Experts of a small language model.
Size: 12 layers, width 256, vocabulary 16256, 30.5M parameters.
Training: 290M tokens, 8844 steps.
Below are experts of layer 3 (counted from 0) of a mixture-of-experts language model. Rows are named down (a neuron's output weights, with its number) and show model dimensions 128-255. Each number is 128 + 32 x the weight over its row's rms, rounded and kept within 0 to 255. Numbers have three digits each.
Before each expert's rows: a language model's description of what the expert responds to. This comes from a sample of Wikipedia text that the model never trained on.

# expert 27
What it handles: Sentence-final periods, closing ")." and '".', and line breaks, plus contrast words like However, while, although, though.
down4:134081159152159152128137074067182099080102150123126092180139079112122132134117167121126142097134112157194081122171097152145071186119119122138082123113153148127141116111113173112118216124127081179165166134159151147064110156122173159202145098075145159191102147129103164087085148115174129103164111080104133178126154193095079133148180154125100077092113151173182081172103147120119121068120
down5:113120118096126129154120130081152129148142155122202147097178136083124085138059138118126134112159142128082126052110146142140117119110178175112155193169048137103100136155145123150128109125150125117125100115111127161108105154103132209125171064174113134169131130096095134121121173116115088097138209168114176157126129126150147075109045109116127188152146086125149118139145127160149129135127
down6:158109072107132144130113110089149163130139120128174137124112089105164172145108070210172100111158133108157136183164227138055089085125142145136179105170122108152105126147128169170162111130161098134162173147166147143068134091106157157145058169130143115196131153127096159128070115178158145067113137110105101150126093140140081157149122160078193068173161111122168163100108142158112099150186
down7:091151130101146098090134102132164077126062161107163133140094082155101138178123113200109091085124137112125198070149146186088074114141137201051083114094083097088139135090153131101149202138115116161138106142090129112111132137082170140173211115125139098115179143165132174154110151133116164098176088157147102140152090166103100078184140130134098135143137122132107163115083106111135213065120
down8:093167100118154203101180127162077129100145110124119127089190129129106141173091122180167138094158131131112164117117086078075096079157122100155191170136146112175129128111109134146091121082107160162109144147131090160208127112146110118118108112189094170085085045111122207151102171098111140130101091128177060153100135166116146147171111093151103155168144160205117153106159075140138113163152
down9:112121143144168128137081130154158113131135138164171124136152219128147139121118130125118103037114196087130116153078164166094086096080154156080093145140152151087182132155128099159160135105106120132116144063150083134131144113170092165105164153089101172138077090115128179132153103090122152097137158152134118129128143155167139105093150078142126175180060072134094138057102156079082103054090
down10:134109145178150144128153112145171102137158109144166095100084128105092119141154105116198154070139172115156187148118105107130162154140124119149156109167125095181094162100108181136108144155171065097136118148162129112170121120106116161103146153150124109186106165151134118078126131161165102120111099177119125142141156127194085136106148146089069144117108135159203147165101116101088054138112
down11:148140093083059146113103104139142121120113122081119043108094125140102136120133087087122089093115090109110135109144099083100063166054154101141073097128179095125119147095128123128081158089130188156182165134173146134118124165149112115151157097107150090153174100156123081133092118071142090128129122166140113189140119171147070148102179114090163132129072137153136119127129033149157142115156
down12:101152120128090139080124154170108103161113099151121136233158142036146148108116137108148170096126137150125115151146130129127155168124142135135113151135107149115103114130112137092079094128134133115120141168114130159099139101120074116150111166159160163144138147131176126103171124118143158088172093158103121154038132199169086165102157094123143082126093172073091120137105172146111152133134
down13:161105150079148119104144071105139176151105121127129172193162116156163155109097143093183114159181152127082166099153152144148122106146097150132150127192101130150092154106139109171154158012122131107080109147170155102118100166139090067135095105176058146162149146093095102089129161094194136095141115136179136134114158150155243098157159121138089133123119139096098099175146146134076123129196
down14:135150103085134151094101124112123156141193073116160105105180127124137113122149156116124083158078126097159129149130101104127182141123135140124178157121133140095149149136121130113101185113167149120129133131089168073130110112121092148150128121131096089141102098115192135191122099114114117123051161130112155188095160136120084134115124120148167145186061151120107164170123144140150109154130
down15:155088168069146099094142155124142143132127176178157105182121122144161181165138156125179086090108156148115102116177166168186132157166106073131083155136106113118103148119167126119099119187167107107127124082125161168104199144108126154169076141153110131192145145131141138163141132188100142227110084102143152133057131109089093174158129119097092090121142112145133117126143128095132164143130
down16:148130091099130139119148157144128106132137153100204114111134156116147138097174135099120093107158137153116112186168129157094080144111164122121117124148128101153160141117106155093113183194144133122111086119125142116124126174133166162124137138111155133136129140172203117175136159142160095096099144098106148198146080125126128115151126151129119113124125148076089164117140110136119140114078
down17:138173116151183082165160086172112144089139142097090127120162155107162187053134112127146145039166133155145161167143120151094129111166128167123087121110096130151132111125168080093131116126155097109130165152133130058081129147080157142086150104114129150148061138090054135123128079123202133091113163114101172101126105154197128127149179136121107138118141124180081135140086090096165138095177
down18:068113082131106137103125099143134123137094134132143134151165134088097137116087146166144141132121149172104147107078065120108153134124126140122065103185070172105111098103134170192139198146128130143094050141098097153128130126151126145084148142110098160105124122173087075139173177122143116133101128116149141137217099113157138140106119145211139166173153145133136158168159096130093118142149
down19:114116131150126092169105141075168077138164099109189166127184133126091137156143144082143135097075153129100125135157133099132099158115081170073182107141177124111085098155127157227136081087087059025166113186097138147180091225105156125116134116146178104119127128149149135131160092128099114125134098151101116091155149148105110116128132166165138150206085072183129160089127107169088115142132

# expert 41
What it handles: Opening capital letters or syllables of proper names and abbreviations after colons or pipes, e.g. species P. mizoram, Mad-haiyan, Dur-án.
down3:087067055134119118183188105128104111068124147124078153163182119102157140140152119165084133168134141138107142085125149132077126133157119120104134118089199121142135158100156110150123203194121166070077178126131113030138109169103125091133137107078115113151114147160151107141145166118144154123116149121103132151134157136114172152119119125116106185180191117119141102109146073082096088131113
down4:134176074151099069143112131083170143139154161128118141098098125087176141175128091154122192120095074199157140107127083140086082105180154141122186092093103147098170120133149132130101122143080124110133109116124122154146135115095161102068149120103122136154102155169114110115151143108172094117203072099099161163158150100116153103111123044155108110092083103120167129078143160129131090171135
down5:104127144106146153086149089157119103092080179152085096082138127118172094074090136152103202158125143095076133116069109118130100155155110090098132142143074135127176127061125136126123115092108134096150076130142131137147109162172053133147113130173140185083137160155178177160185157093146089108130114126125126130111167105179105165131239178123115109127051138139113173144168155154155135086150
down6:118127060141183165094129127135090115148180136117127122154100129137187102197134176071139135073108125109120140146170182126135091117160183056113105122153149076161093100144121142157137100088091132116099168151111082117111177126121138125120104076158154156120149135136140109149211126128123142118134128157108125132061192068097163172108153083136179172108173076165115170046141090125109144055149
down7:042107140146177120171116142115123138151180177080137142150168191103101080131170113170063101150154146152129110119136114058105140135139117131154102205129122094134140178101102126108116149168106120146099143093106148132117187120136105157084120079079092125107193155075085085107160109132139063152187117168133108107163089128132053118156140152107162123127180100128118099114108137128065117114133
down8:153068117125118147130135091104094060147137092146136148175108126096114135129105174166200150130099142171131097175142159163114178158093135128133132175083106147098103138184078062098135080129161119149097088090126186192145103126095141160107091122158120083103125176165173141187165105109103115093161160068134110121129119142198122100138098146134140170077122148046082108147086118165100160128137
down9:121047133180161123155111159060132141075120125085040143130137116163095162146107058165183112121078117093142132137130078144112056102123107102111153122095209104114149124148114109126116166139146176088187198084111142156171123140065115142129135121100168180149076115110157144091135164155142117107122127126103141175161107098153117076132183107154114125049124065075132160197116100130117120106145
down10:146110063152152118114077174176113155200139114143111151055140115158171183148116124144139077114147106108068132113166180143101129080088164150165107121137068158110149089153188078170124090139097165112112114130096123088114112115162115059113121158137105127128078139170098119150143191171145088137147149151129157093102122195134185138106181115183128158110139177150082162122084131131084145071141
down11:106113123108130110129175164114197091095118079110121161128204218149100086147197089130144151128111130127150175141116128194153175124071153179171131166076109176114122175134114200170205165092060071139101190138168169159120091109146114106173148141114101104157182141087060087085171073136113135112144084096100080085154161059139127155123117137145121145085109150167106078118144120120151102125170
down12:179160049205151099129140115076136090175121152122112099149141114155117105165137154103149093135118136110121170152097100150090167127141151132199113132106077084116080114137105131058127180137136185114150137129137133137201145083148122114184091089129161098154140116109140122086113102092160047145139121116148154147085089104122130080194120116090104105167132140069138156143113139140113121185119
down13:106117106109168142160116095171184152142167131102141098142148115061121214120154098113100140150116114108147155162188078162105170106132113104111108165148141098032150111094184111119187120140125129123102164105141132110115142146123130126169189162140127097137150094146107106125199120163116154158192096167174133092138180132102095157104178111135106149112129102124073159135079063056158154160201
down14:123128162175127153136190110129160170120161091130098060120118120122176118102137103157074186139094130125108129140146124115163183166123159110089092132128097123170151193164171134142105064172111151062099110150150102117122159154144110132140073133090129037086156157089161142113129163150179128089150134123141094188168164165118102123090092061134098094102084088119116135091136155084134143135149
down15:161175132091122126060174154123170115084161027054131110126130134149092108116161111116102082119120103109168088151100154130130111163180126140118075053111164114157099121152114132142154072105168169106110135096171111164168122148140094091088124112104114087095169205140151158128105143108119122126096132105166099218125135112135083107103133150090089126130135131142165156115103168099200112126104
down16:131142140155163162055091071129181125182134141122148166148099110103130130129116166147133111106129126154139168140101100152139154134130087149050121107111127110164146155150176148107129119160168115150154118127157152117113107121201089134147118110125162139045210154130111168081163119126138075095067074175094098165167143052116063130167140098122120132147081074105130119118168120077115127133117
down17:128158161155159092149136122095158095125098120127184189077157095126130114133120088148147114155094181156072149123093134113116132167181131137168195103104104185164156074172100140130102208081098106114092138159155114151118118152140103188176102111076186171112096139143082173166165152165118060098157097137144158136193139146099111127131103106044054118114146118132118141129170183054116179118142
down18:052194136156076142141091074159166106095154123102078153092160171140207095103081100145076139147155130141126150156124135119204165114139131152144144136157147138105115064142108162109151156158156175133100118103167076117125165113151177153118113125116153132101158140176087166084179093172133104174097101134144110129180138082117090094121115174111177116142139110093158088143120093116109147143129

# expert 58
What it handles: Quantity or part words, often before of, such as one, part, number, some, and %, especially in census household statistics.
down3:099158093107141156085117095083111065169110150123161128127100144082133139145110136122112104137111076121104129123101074081170117156152151179161181114076135109109094134108107079068164140142069131171189150105116092115071117163172169145107127152181126094170162165098105138172121162185106104083151119152108138094097155076094154120143166146157082115116090101145101128126121149167113186139115
down4:166147133130161136078169146104121163080128144123121170130149124134153157137107104102127124151169085187111147104113125124153138172152151148143160113076133181138122133097139076109104133097096086149081120125145097160185149172126123065148088115167065119149111058183114088127121097136099099170105115177152134129112065171115166117138154137206160123121185136077183133147185117137123128192204
down5:073192132098131096129108190196120130104131154181176088125132113135123059100137119056146145189123135137138152168072067115199068127089114116096110134126110191094163105098115162131128116130086187153123073137128158182129116129176105143105113156163121153140156087105176127100146129104141150145114167129155077164154143088175124110190120102126152124111105190137114130166155130115186121128048
down6:103125119149133114156075150198068034118115149141100055108138109152106187079131126144110111164134113106080133141112147110141132163160139118153127194143135152144142120158120123122085214128098155152120139098149058163156113129129123098123163149134059128088082169106124179142102189101124143151113153121113109116178160184153161139070098192153121149101090105117160142216125119114109086109095
down7:107115133093123088098076166137094139151106136171149118160201098141107090049121168121189212190114134140138130131100147153198142097145083113113205114115127074109144132085126106180102141091111116095118105119108101147148073119127124119085099156112070174137100162138135122148146094165108135123167151115135164144155149130076159150113129134086090136184123101248145122152118119147123104101125
down8:123154092120153146140156213083101121169139091105128108117131104129163122092165135129112152140159140141147065145235148117117100148175095108173082188067100171101120147148142183167087096117094079141118099151089115110172080187153128132086117145146077143176138099200133090143133115108093130146104144185071120121145111159141101091076089158126158080174131172170106054160104115165116114189146
down9:170094100170232109095176102133159143140094162135116151094136106099137139173152122180116137142164125151172129115105148137105182167066231138059116145155049115095119099104084164130114171146169108118131164144142143141150085121153119189109103126157181152094199124148080119133152109153132126119132080069119096124112145135101111117093084111135122155138114098134180121153132175122175185104179
down10:053172104123128153091076106117098153117110180097091108105049112136078170121141163136150115109100173135116122078110136119135145164113120132104128152105146111152112177141164100147085156155171138154133058153128117090133117143088110066090135115161154115167186121189157080199129110044117128165096145182121100111122138154079102140153163104186129155168124056127205159139114143197074125113128
down11:149138172186149086106110221090165144110170144137121118137081163138154107070097128143150152129145184126118145103140208096135172199135136093114140134124141201185149113075181124107140095203140089175167146125102120125113156165121148121130141113149167151172097134179139128126134129131142145130095176096117090058119141071138150145132164131098070114155132114160156148085162100124183072173119
down12:103164165144052154122124125125135143103144137132110086104100076097185170138160089085177141187157127157120136186152176136094089146094172151121178095147099090157090047125175079114126200176151095143164118153114090157157140071070142152100154131137152114178106165135143109137105113152132153132090110103120135149039116085117122110106118102094135117140141165093088132132148087118137154122095
down13:163086125080168165125183101093166096111116151139138097167131109107102153127104118149205168165140086122109101147157097128184152152092110111141020203145160069124114100148123153240124099143138117122074154128101089188153140108177129162137081119094144135109172138147151129099139116175104179167067054154137137162143129098124101147176118160180107136160106132087136071105118141073104129114118
down14:130133176090139120118089094101174081145057197113127131151135048138115148136190136151124107120095133127144144153218140136141107145152051177124154159166136127121157147146105127068134090073213163132135164150090118134169123097083151152133184140101119190143109081120142122119073105112127115138110126146111124153166141153099138128143165117083139170084113088136107154208086155156114120144135
down15:133158117119090088157143117117142204110086058105090175111085127113153133131132127146149151146131143072132154116156112107097135133071158198077086112124150122150140128205148117125097132130117140125121110136153157153068130098082069094190115143127099140101090095091170098101126180125165135131086128105068151137127211136121140098146124170145104060130175131120092174166152139147091160136120
down16:114065142177155132139100189159127117157144089178161175124128161122115213120119137141126105105106159100132124143092118148118202138042061160150135192089108125041124149096167129098108116108109063125092094038124173140151150139192172141116071076153132169105135116125129153120116161100154134148135151096126111150106165110090118156151050169119131133086127100184119158169108150130156112202158
down17:132148116143110087162111108096055080178104133128098130146102132142111110112120095117139087137141134177134156169095120121161081168137112171116145067161192165086196064110069129175113118100116108123146130075153150164135076128140115134136108144085152143057140098149090119148114134143107208145127059118092168086118185129096032141147148115149158139088144091119111110137127077147134110076140
down18:124080124167136076153132122107140134088100126067111091178159137111115183091101181141154137143149116121185114101116138163110096087195137086091085086095167140146067151139157134175156162197140078098092150104130141150183167116159129140134093103136131097189100094173067122095080132130143109146118069134163121169161047068085152101138151111153068174141137132115132121142158154166145145109215

# expert 3
What it handles: Opening pieces of multi-piece Latinate words, mostly lowercase verbs and nouns, such as persu(ade), exc(ited), integr(ating), rec, comp.
down0:099125142158192109109135123091129179105147122126145119097088146160148087137142121151161084134104158144133058133086144118093089154060109184119144110110103138130180155100119146156098152148183113160065149144160137180131121099242149175173126149124132106111129144182112102111111162134149178123113154122110162155163134150108075130224096186116150074122093149122103112162176151105122155149141
down1:154227105137150151152176106127122121094135168083097119131097107202140128152183153137116184165081164108123118113112139142066210126144120144169072162109166123094121107161099144153126101120153115064091105065130166132123148160121085115109192114118129139080155158150066177132135166111088135078129155162088111173137136128122125083094149129143140111162082143085136209070124124147144134138113
down2:137088156144156095172136124130091137126147116049133122138078148142160171118177123112159121137079117109144118187124133093130117087073115136137089073081125101103083127173126113102100150131099111150113127158097087097101147132066125100080160112133150140094202143205142163093169147114156078150149086104140146136165130096113181075120183124112077108125112086095133085143151106121117138114121
down3:109155099129143127110193175120124140176165129169132150161020080104142110105106142112148140173090097211079146155121131125149127168117205080159050106167080142113060074176157202166069114172154110120177118123134090120086157149117121130106131121120104154121117080091150103105148153160154095136146164143137171160159154190097101157111124088137154178110124128122145130124136144088127183116142
down4:164156094070081111102108101123134139118098152187116129124085143124055135149162069151141155168116054125152110126089129113143158162132101162139178141111114170126140118161086161083087146089081106142151133103128164130168097082105142102190156144178162113100108161058188107094136076128117154110163116076094063114121136158091140137109182150074112123127115110103125172163142130091134137142129
down5:068085158131180128117118123083162145104117079083125146056144139136134126131122130173144127096197104091087154145093133156129063114091136167157185129152115120098101110095167120118126135087129181152123077113132117170163103085110131116164132171187102210179142097093163120132148123159133122095083150137126160150093123099158142112104148110068140137153132122103101083115084156183155208148132
down6:185113151185146105125139138158176156125137146116106099137139101084090123088111139113141159115110133114122072126132152117161143130107107105073067143101109172151138144144067101098123099165109212181107054077118094129115115102144094125161113173141138082120167133159034142103103153175146146147115145085175088189143096092128152122105197124075076140158126198096081099119127164119119167142214
down7:076123080121131107174125118095106180122166129162169073125093105112102140125159150143092148131169074126147129121155077114137166170115126104121120119132120133146074104141117121138143163151137119089092177130102202132161141220133138060152162148117124161170064146125043152172141174121148131112183088153177112166120222132158083110233118116124181089168112146096184081128165139114120062124116
down8:175115096184158118151161151065114132109134132091145132151159151117127116127137164178155100100124118154118153077179127084153041104155140163115107106127087113143088065033104142155124066124122160113138100169147099163191112119166070144129109139141167100168146123115080209180145147102170131128087145045118131133120132127129136155108075155162102127125145149168139077125116087092132094142062
down9:075040136163094134087089123086119098135143100126123143110129096173089124127098108073130090140127170127131119134197147120143113161081117084153122091193102099109123111121135167077103150103148162148120104104122120132123102046186133179112154147188132111162131122083114118111172142097149107072085063079145150147147125127188125117182109109117144143165162136096092124100127114119157095110068
down10:156099133101118153121171121128058195129139087157138108117138188085146134170100187131081136090059189183098105184060183110178103126100140174096167160140165034142137148109160087131130132109113125133166114133133117111124214128141185134128116088171104124176092140107119117132138108204146167130123137079125083062144149157152087130145122181073178104133132128138131164118125101158114122113151
down11:133149068108138112066132102185144159165111180216172196109074091181118099124103144130102100130096141142178156103135120145116111142069133104120097152112155183097078155141116152141159121132104107094158106114171134179168186154076103152114150162098162142119125151060114167103096091098188126154117087139156147168134112113093083121156086140163182159133179104138167108157073180161163081118135
down12:081148180071128054088126118167152075122139138116125099194107118130104113076144044152092133164210142067136132110118156146061145180081123098175132134175112094163080136142087159096069075139143119168067110154064127160114135133110147116116180081147121099137130141106124114163146119081148099101138147031155163089155133123114099176132118083165142115134119108150143123134078145134181102101143
down13:131136131157130088068124136153146108150163155151171149074107110128109175106104095145086140087160107167168147140157124182086089138166146129126150129162121124136113085089157149071149204066131055159076133139124153113063176098144153108100131120098118122110110121143107179130078156146180107128113139097133137161108099188104174166128120093136110114156158147167179105123134180191132150121098
down14:144156111074117102153156111137146119151130135164120094118127099100083097111109112212128142151179118054110133116151137084108159087173118174051094139136108114124111096141132101077136141125151109076088082175148169179073094182120104114150131111109120127169131121089143118160127104104098117196100177145181052138107113132145151110121084169177097097154133201179120146129151097152131125107140
down15:119165126145184143136141164142134149110142117097104130081084131099104145132111158119125148115149181159151116052114122123190154078138115101113154181114122152129130160103154069078151112102109053103080092115157132159114155125172082163118125080131148099092165145164138096089196159097147138101151126155099129176146110124133176155149131128083065130155135131117140121166139103199158132058112

# expert 1
What it handles: Middle pieces of surnames and place names, often Slavic, like Plovdiv's ov, Plunkett's unk, Steverink; also digit 1 in dates and scores.
down0:156117085079062124126102118142139137134142094110118137140129127173183124132201094111080085125145126175155064120099125188154183141152123086091132121168140153080185140091067105217104132092171136093142064115128151120088116182232107114172146149046101050147104120143130093135129125138137169139078143082134139091066107127146092140122145168118090152177188107160139089104092165087103123122180
down1:067120171144154161126132140103098125058128171128080120127114141144184126151145071099198169078147100129129123119087131100119222115141095133159113196123104131169121144095105069105169121148150137124132111136198061130141155102162153192159132048099077105132141142103100106154152086062129157150096146132174126168104085126092136143107172141134108108122135153120111164136116134070071122120145
down2:069103121070075076131116181093177138124132127086144148146137109129108145201112104095104131221101152122132112099082182132098119133127201175145134188153117060105115114153072159097118101053094141041148089154141112122103142105129134080128095104142139086088133091132161129163115073174170107113119108076179135160138132138134194183119117165112148114112125050077114162144103139163170105072112
down3:182115115069198105157185150136148129155109073112117126144129148099117143129180104139144160158111123128120132111114076084115126106150139095029113125162134130118146108162174132087165052089118128161128111113103113108129132084139104084096137111050152176064135127164126075106147145079138101110190124179176091140131179152120110169082130131124097129096092134137140111169125199163104119075089
down4:074086133146145163098106092138092130095151114161110113147177132156116122157151177150106113141097089108171176129181143159122148136092196154136189126136063079119139098131106154116091127150081119173105117111115138067151149087158129114120107102119138203119125140078139120151101090123120173127082099084109089107125091139170086157141184064143128136093116227136172198157131145128091135167147
down5:139102148155124139137106077106136152156144125167078114082160125064105117116139136092144157142169134127180096122151138092115147093173168187124133101077129122178117198106156163154102149152113082165156112122118133063099151138146181080094126101116108144085129054167156124172150061117088114117108148147091123108115173121150160169141124109093132111086134071096157101083131226118145130152130
down6:133133202078130097137062190111121165093150133166117123147136182155098135123114148078113137145098127067083116175151095134127160112086176149075092113131133137140138164122123118065127125125160154081128169099164160146128146127083095086114163101135060121104134078197137211115168085098075122112115124141149140142108135137142156217112131135160084128106111093163107119143155158159098109158095
down7:130120125186105186132159140150158131109145121129094097212103042162149140110146086126140172173189117141184116166146155088159091140123184099133135112150171143139113088128121117122117123134122124124123128165184128111145140119098115164121120146141148197107168104128114153135141125134146085129108063192098133157155180171177212104088176092135135100152108154193104122216123110149143093131115
down8:147109142111127153144119112163175199185096130132095212044080124074145110171088139107064144081122084063136133115169114144105104129117135145145111155157134122142123118107089133095124112115111141158139106096158109151093153134111105186072103159161148102179130134094148137113145106163108151087165132130100166108070074140160161107129141114148190168116110118137114166164075148170064090146161
down9:098167097173152136151132118114087148097143107149043146177151148175129188093132117140109097176079114177171157138149098091118183135089140097118125120187127106155106169100140084143080220109139133123170200184113156110131096108187130119092153122093133115163077026116084143101135115093175167120106080127098122175052088165134114066153134118140103134182153067104193095169143133113093149127145
down10:079179180148091090152056130168159065124152103110095109118132105101161101142153116075114146154085145105111067094065149114133181075142160072059156105130188059113155154102133149134130107167142121145092174169122083151115152134190139136086145147134122124101119169124155093127093131123147147078104101125160079120150187095064151127178185161168130105195153124096140134148116122133079070159106
down11:152117148123090084102184136152165132060082159129096110080110086120135133128138109121130109112124168167152074143075124157144103132128089126093132138152123143168104148113125159113155125179098113134101182111114127110148107130072095108150126212095086106164054117096119152149121167104193103118125097071172159103092117175090128142083121120135126147183119109125143158126114148149091178136159
down12:106119101152153082114181092141068071179124164140154152118073163206147154095204185101157147111180096111109120138131144120179134112156148162134090144115190129116122155144105132146147187090103168121100130130155166104164143136127104152137148113174083150119096157085097120118083135151166156144175179194205105147045185088245147161098110103119170151114120075142151155169143124154143121143106
down13:102119078122052183161082117136130172137055125112086170095131132171170141170083124086145085113126243100150104152117115191183105172121134085131101155060138135166172141127125134119152114118120076072123110102170135165130084084093120114209157116102197122165163071125200087146204165076104150089137123129195128121150118161114166102105124130090120149112092109138149112120189117121141137095133
down14:031138076135118178156033154077100113158156168166153203109112109133113127097122101097151093156117107106184141123112170138078073074126136111096099157157141175174093138156118181166121159123107143123093112184118174128125105119130100136102122110167140127102113177106159133145094103045103148148130146124122113119121203115140127109084075151171102173081159083126227144096098136158103112068135
down15:096126129145158086161138141057136107165146168162168085126123108181115137103124123112171106127071132119105117174125068198146107146133124132105129096120102138129178127191148144088132130136124243089173086121097166133085164110103194184146200161149108197104154138042078122080116094070112132148156106079126100107151127133121145130134173106119104162135096070121129107143148132150152143154152

# expert 8
What it handles: First word piece of a surname or uncommon proper name after a given name, like Mand(erson), C(iccarelli), Sc(henkel), also Ph, Cor.
down0:111131105149131099122078144175128141116094129148193103126194123087092129160123115151149097126062145106074118204166115069135122091164123137126124135140157121095107080150190154105100109122069126157120179138111081104145086101108121067103156155137175146168111150149143188123110060087163134146184085134125146167110128152145147095116090149188154097100171141147129163122089080081104123173126
down1:086112126088126107136146094108114136096142099114135182133168118131111109135137162161107145097154152147169136051102085152073154059148128099141112081119074106127120149093097084111109165118088147099176132101135132155129155093150129102178074108096153195094063151111155080198094156125151071143093135125080124183150202108162163154145155148090171130192168129121136101116074175143141128122167
down2:098150169085127094168092070119140165101091147085147092116114119123127160131160167225181121131109106104082168165164105183120119176148109117064125106171146133152156170122123102154142155094148139079084119107139094113096160152075124137110174105088099080175129144130118140156136132121170122101089126094120122093086124127170100161090089164084148134094163108100136128118160121101089156143156
down3:095087146136164117118080122154110060178123112114159109099211115152079100113070138135145128154155063160028111046094104099123131107163113154113157149118140116076126144122120093105105136088172096096182178103114112138144063111176059146134102183154152204187162163151121063109178119100092196076123145127083105088143084142121109130157125156127076122140189123124132146081134090104134200092123
down4:099090175124149135091137126124051181093131138075106124111154118095136067143136199156216105060157079121139126084117137146153157067127153095128102090104137092135143152079102142112131185130153085128118163122093107154125099100118162100146084129151099076136128072105089144108107135224131097187135122078121107045181179106150130169194138135138154130125158145096125152085149110115125174142181
down5:137086124139193158118160092121150147185120155168141064119187117172089141221138185162161168156111188071155145139074135137118112177138152140124155127129092184118116101155132097117122118201177162087080136102107115187128144081118101070122164155126115144114118136129080147089162152127143135128156122139080149105151112136104161139105188144101123102125069136092113160089193158115133132077140
down6:114067125152139103168077123159161165083123128150168131181139148107148102113139170195177157095178132202100145126125143165153189199092127163086161162089116116106135115144185151084099114128126088122101120119053138127108110167165152158138125109161108139147118169128138087171090152072093141186109149142076137139131104164154113105111086216121152147169109145152098142154134110195119180223159
down7:151098076099153145142143149158122184144115114103137168127044123195139150128175089118159127159045189159135132167103033098194165138067160123135118102130144115171153108200173081113153088118171113078166107158104162187175182139092141140116152110165101108106164125130093102107080176125150064136109106149117116062119175163124110146141082139129154109123134142137113123102154131123134110121149
down8:094214083143142133145143094128053081199126200167096088150103132123135091150181083155152116140146100151098105148130121138119139113139090120066149138104214165166121103142134142113192162122101172126150135123082169085144172126133123074147193149105128156186088095117103113086178110145138144229099120117101120096087112127102101078141157137130175165170172086125058084113139168193115073136148
down9:119107211161134073130107128125113103126096062130086121141132123147091108155158181141105128092167104151113073135129074105142124094125084106116149162134200071102065103072145135141138139157149106152143123110113094111109148145142092136141111149085140099089170197087035125119169182096150119185160164093122159124139163119125106133157092092151089097167130101181151082097148127189083142140116
down10:161156127138118128090132075062118124134129104153099062096142146100112160142104146145124170121171079140098133160127158148185147096131103108172145175086076103093102134076139147129167172132153104085169125120104145178096116132146131149119142135178082148199168131173160101175133151151112127156129099145178113094136140077122101099173141117136134045086087145139155034145192122154155115138175
down11:119147059092097127120162114118131149198124089109125135112091146158066165108078138141092156121121166145131052101119113160076124150106143115181095147093191130101107171123125161164135102116106094138131143143105102149078129096160126079096189166123162102157105075097106116137109142111109146148154135129196124130095127176133091121144116103147061130093128105147134142125103153186106114120174
down12:156105156075186053128078112140138139123126182129092071163139136173117104171097119155115163142106116170090093144124105119117119102127094140143146079072082098115153093169117130092095100152151147134126071136168101122095194154097096127163135148097131118091148214162094142148104122195132139184115084156160159127161084121083139121126135152156101126148173138110132106149055130132125191167100
down13:146161163178074118192120200157114178117117179230115124140135125132089143166164073107116076099122165114130192161121119121127178102180125104135149116128133148149112075106148161111105155104149108139114125090122180098120169197103163049139115142150121180108116112114146187094080093106130091101160098093108125142140121153086109096138116124153072112128164092130164110119091118136118128107145
down14:088084117128079140149167135038142184127138095133150085135172124097203133060100139134136153049111071163129084125168124099136131147060113126113146165129083124083126108125084151142087170144122111091099138081156117139158111177175112149102118125103104084135121103084129143129134149100165139163133127100143157145096140175219165144189080130136110109054136129160125143046140108140139080113125
down15:095179131129145123095154149100149069115128169069181143155165088139165167144135121093155122099161113153084157114131127184156084126077141095120118122111166143165088183129118101201089130115146095119114160118082075128177174187130163103125109148173108093100132143097084113101070071165124160099130088156148127072175149155123118128113161126163136106146112139112168131023154094114124154107108